python train.py --experts_per_token=4 --balance_bias=false --tie_embeddings=true --steps=7889
Below are experts of layer 2 (counted from 0) of a mixture-of-experts language model. Rows are named router (the router's row for the expert), down (a neuron's output weights, with its number) and show model dimensions 144-191. Each number is 128 + 24 x the weight over its row's rms, rounded and kept within 0 to 255. Numbers have three digits each.
After each expert's rows: a language model's description of what the expert responds to. This comes from a sample of Wikipedia text that the model never trained on.

# expert 28
router:116142165169109106164128110104120085073145144159132103151091128123094109100093124135146088084115137143125154116139162104150099140148111137089121
down0:124165133124118118099177154143142137155095141139152122150122129110073175115119135156111143151160129104122124127139107162103169135138126122101164
What it handles: Openers after parentheses. First token after an opening parenthesis or quote, such as if, both, f, digits starting numbers, and codes like USA, ESP.

# expert 29
router:136141125168127112144117093113113144118136144138117144168136124126087118096136139116169121139140173093105131126125118122150096132109125138097117
down0:108155104102122146141131089080146162113095161142132148120122160124163149132116097137130152135144140101095123154113085109177197110103128138148131
What it handles: Spaces before numbers. Standalone space tokens before numbers and dates, as in June 2021 or Born: 26 May, plus dashes, minus signs and table bars.

# expert 21
router:150153166137180104190116123128154113071100085136155133126138117105070116089184136111171107121121107130134184105113109148165146139141097138063120
down0:149118132112113085147126108166120148121165146090090135095123152107109155113148106103120099142126143152113130113104164127143125117151081127152122
What it handles: Determiners and prefixes. Sentence-opening or phrase-opening quantifiers and modifiers (The, two, other, all, some) and prefixes like Half, Semi-, mid-, un-, non-.

# expert 15
router:107135132125094144083118158108145141132133158104131161124126121134138079169122132113146109139097137101127112164124114154157122134097131130147136
down0:138147101098116082128122182111136108119145113115103077160113118158076097111099116117124120108178106080097143107162107136163145167138112111115156
What it handles: Relative pronouns after nouns. Relative pronouns and function words after a noun phrase: that in "everything that was", plus who, which, of, over, about, between.

# expert 10
router:133137101125079150097120100112133149173146112110158099073135128135155082139137138132135173109136113165145091096115153136114104133098131122175136
down0:170140139128103131142143145141138141121149149099146141128137149150126112128107134158143113108134141084164172148142134099103109152123142141101156
What it handles: Name pieces and digits. Inner pieces of surnames and foreign names, like -ich in Kulich or Pamich, plus apostrophes, initial capitals and year digits.

# expert 7
router:124133083145117142086112122136122147168149125119131148118143136129121126135110120120150179132132126163130111108133160126086088122051132121154138
down0:154168127136124149142102198143139097104161122137140114121125097111111100127112111128128085119143169112103126143088122113104118175123092110143131
What it handles: Sentence-final punctuation, separators. Periods, commas, semicolons, dashes and pipes closing list items, numbers or table cells, plus Latvia and equals signs in notation.

# expert 11
router:118140106125087113068123093123093137197110088083113122135120131111141105097135141116132161102136147134154135145107084142075118139104116133111152
down0:117132119137159130107161102134134109113120121148124109153142091158109124100074175167121123162177112096139109098131134127126160117129122161127091
What it handles: Abbreviations and initials. Capital letters, initials and short abbreviations like Ltd, Inc, St, Jr, No, www, and country codes in sports result lists.

# expert 3
router:104153087158139152104127110112103137135110123133101116101139124117106106171128139109157143143112116114141092141120134116107091121129102135121144
down0:135092144103147102143097140173180092135132103143153144152115134130154084138153105163147125117123144076179096137105152144130130117128124144133128
What it handles: Line breaks, section headings. Line breaks and wiki heading words after ==, such as Description, See also, History, and table cell separators after line breaks.

# expert 9
router:123143160115124109172142159141154115108085102117125119138115117123147135166133132140152114122099119098152142100155096121150166140124150123115103
down0:084103129110092094107137153129137158143138166150125140103068127130139097100092074131142119112127145142143143125128113119128140137131116165124129
What it handles: Auxiliary and main verbs. Verbs after the subject or after to/before: was, is, had, been, going on, continue, anchored, dealing.

# expert 26
router:109121109109148144176135124154155178095098090104109142097075131132150137125134125121096146154127131101159129136125110122138153110143124132099110
down0:118135104123128120163117139112098118145136133117153140129131089097161155078129114093128106180166100135124136144114141115126150131117164162140133
What it handles: Auxiliaries and adverbs. Function words in running prose: is, was, are, have, be, as, also, not, such, and adverbs like especially, purely.

# expert 24
router:129121146119176141121140158146094167143127158147076100168136128148086180061126155139089120138156119112124147148105128108150154133169146142133127
down0:115129143093108104137095134081144131120118106118113099102119118193174155130091155116130111110173133133150143102113161168137152143128128190072132
What it handles: Wiki markup, infobox labels. Table pipes, == markers, colons and infobox or taxobox labels and values: Scientific classification, Animalia, Identifiers, Family: Cerambycidae, results.

# expert 18
router:175124108121129124147148102109140140155126126130100121106137130129135154151114128153139132052141163138118132140127154132142134129100115135149171
down0:103141112075126133126150125121152172095121115100114160097118147126148113092152178135151168132168116158146152110132133162138115118112124075155134
What it handles: Digits in numbers. Single digits within numbers, especially after decimal points in coordinates, statistics, years and table figures, such as 45°46′40.79″, 13.28, 1990.

# expert 19
router:107120124153101160102102140170148168140102146113122098129163125135116134158122105111102116122125156179161095117107166110128121128125136133096187
down0:101111139131114137144108143182092117138127178118149142134126175106110150105121118115183113133122130145124107106133136136144129164135120102125095
What it handles: Table row starts. Pipes, dashes and first words opening table rows or infobox lines, such as Win, Gold, MF, Born, Popular vote.

# expert 14
router:150115103112091136071126138134157133197146096092123104132123111121160094124144135114137203108129131124129129143113117150135118122123114125156127
down0:085149123099097147113095145170117123140104115149154171125141107117148085094152128131114133148133136120148169125133103081116097117144141086134114
What it handles: Mid-name syllables. Word-internal consonant-vowel pieces inside foreign surnames and place names, such as Kor-ost-ylova, Kol-omb-angara, Ibik-un-le, Zadv-ors-ko.

# expert 1
router:126128092139099140090116119139113148166149127124131142099133134131126124152118129117148186131127143164126117121134173124079100124051131124162137
down0:136116114142114120134147113143089105135154131096143125150110106112114110176165101135136126106136154153174122157135120134119146146104118155116159
What it handles: Punctuation and initials. Commas, periods, semicolons and pipes in running text and tables, plus author initials and country codes, such as M., TUR, KEN.

# expert 17
router:121110178123169138109112111117142081183147126136164122099128129105133107140123139106125129154094127128152149154129079128149149120161141127156134
down0:116125116105123106143121126129148165158133180132143144130119118168142138102168146127124166111132098118129137144143120115138147140180115125175115
What it handles: Directions and places. Compass words and common nouns of geography and buildings, such as southwest, North, Road, city, area, building, Plan.

# expert 6
router:122116143151068141106108109119155137171145133111186143105137135130140070112112121125130133167130147136107113128105165113070127126088147125159131
down0:149119099158138115087124153123118159162176103149139122150141108164093095171123098120135154154112147142111122206146128123139139128140125153133106
What it handles: Prepositions and word endings. Prepositions like of, from, to, by after nouns (far from, lack of), plus "the" and mid-word pieces of names (Obeyesekere, shilling).

# expert 30
router:099134086130129108175165124164125158079154142110167106153113119111122122158106123112133103081138137157082125091151162153116097136184100122082108
down0:080123115161126129144122131126132150125128104124122115144105142179099118169126122137134093167106112136128188071130124159144131078125082103110143
What it handles: Word-initial pieces, articles. First fragments of words after quotes or parentheses (pl-edge, pr-inciples, div.), plus an, the, own, and infobox words Preceded, Succeeded.

# expert 5
router:135131097132128117128093127105086150102160143136121080142160129101076128108129133141143094125128114153192145128162115122089077123170134134119121
down0:137128119154098098091107130104121082145141094107136163132119147107136111132134088106106069145138126135138135191155106113092135078150129148148151
What it handles: Place-name first words. First words of multiword proper names, mostly places and organizations: Los (Angeles), United (Kingdom), New, South, La, de.

# expert 13
router:137143142121104137117142144095095086160152136146132136130143122117130154113144132182086158123139085164154128163130149135159092120083126127177139
down0:120125154135125168091116165132140148122158195135094139122117149122138142111123163118128095079100165145127095120119137156150151123149185122117137
What it handles: Numbers and units. Digits inside years, coordinates and measurements, decade suffix s in 1880s, and units such as kg, lb, km, ′, ″.

# expert 8
router:117101149109158132081143134139145088158126177143179152118133146126148170148114131124136127138113149176134091120124147149142143126066134121156114
down0:127148150113112088133085107143144147121170116120104098137133087096088143124140118111129152084109135170125097098157158127106087064137133083135127
What it handles: Nouns after the. Content nouns and verbs after the, a or of, like access, stop, charge, removed; also the, table bars and broken-character bytes.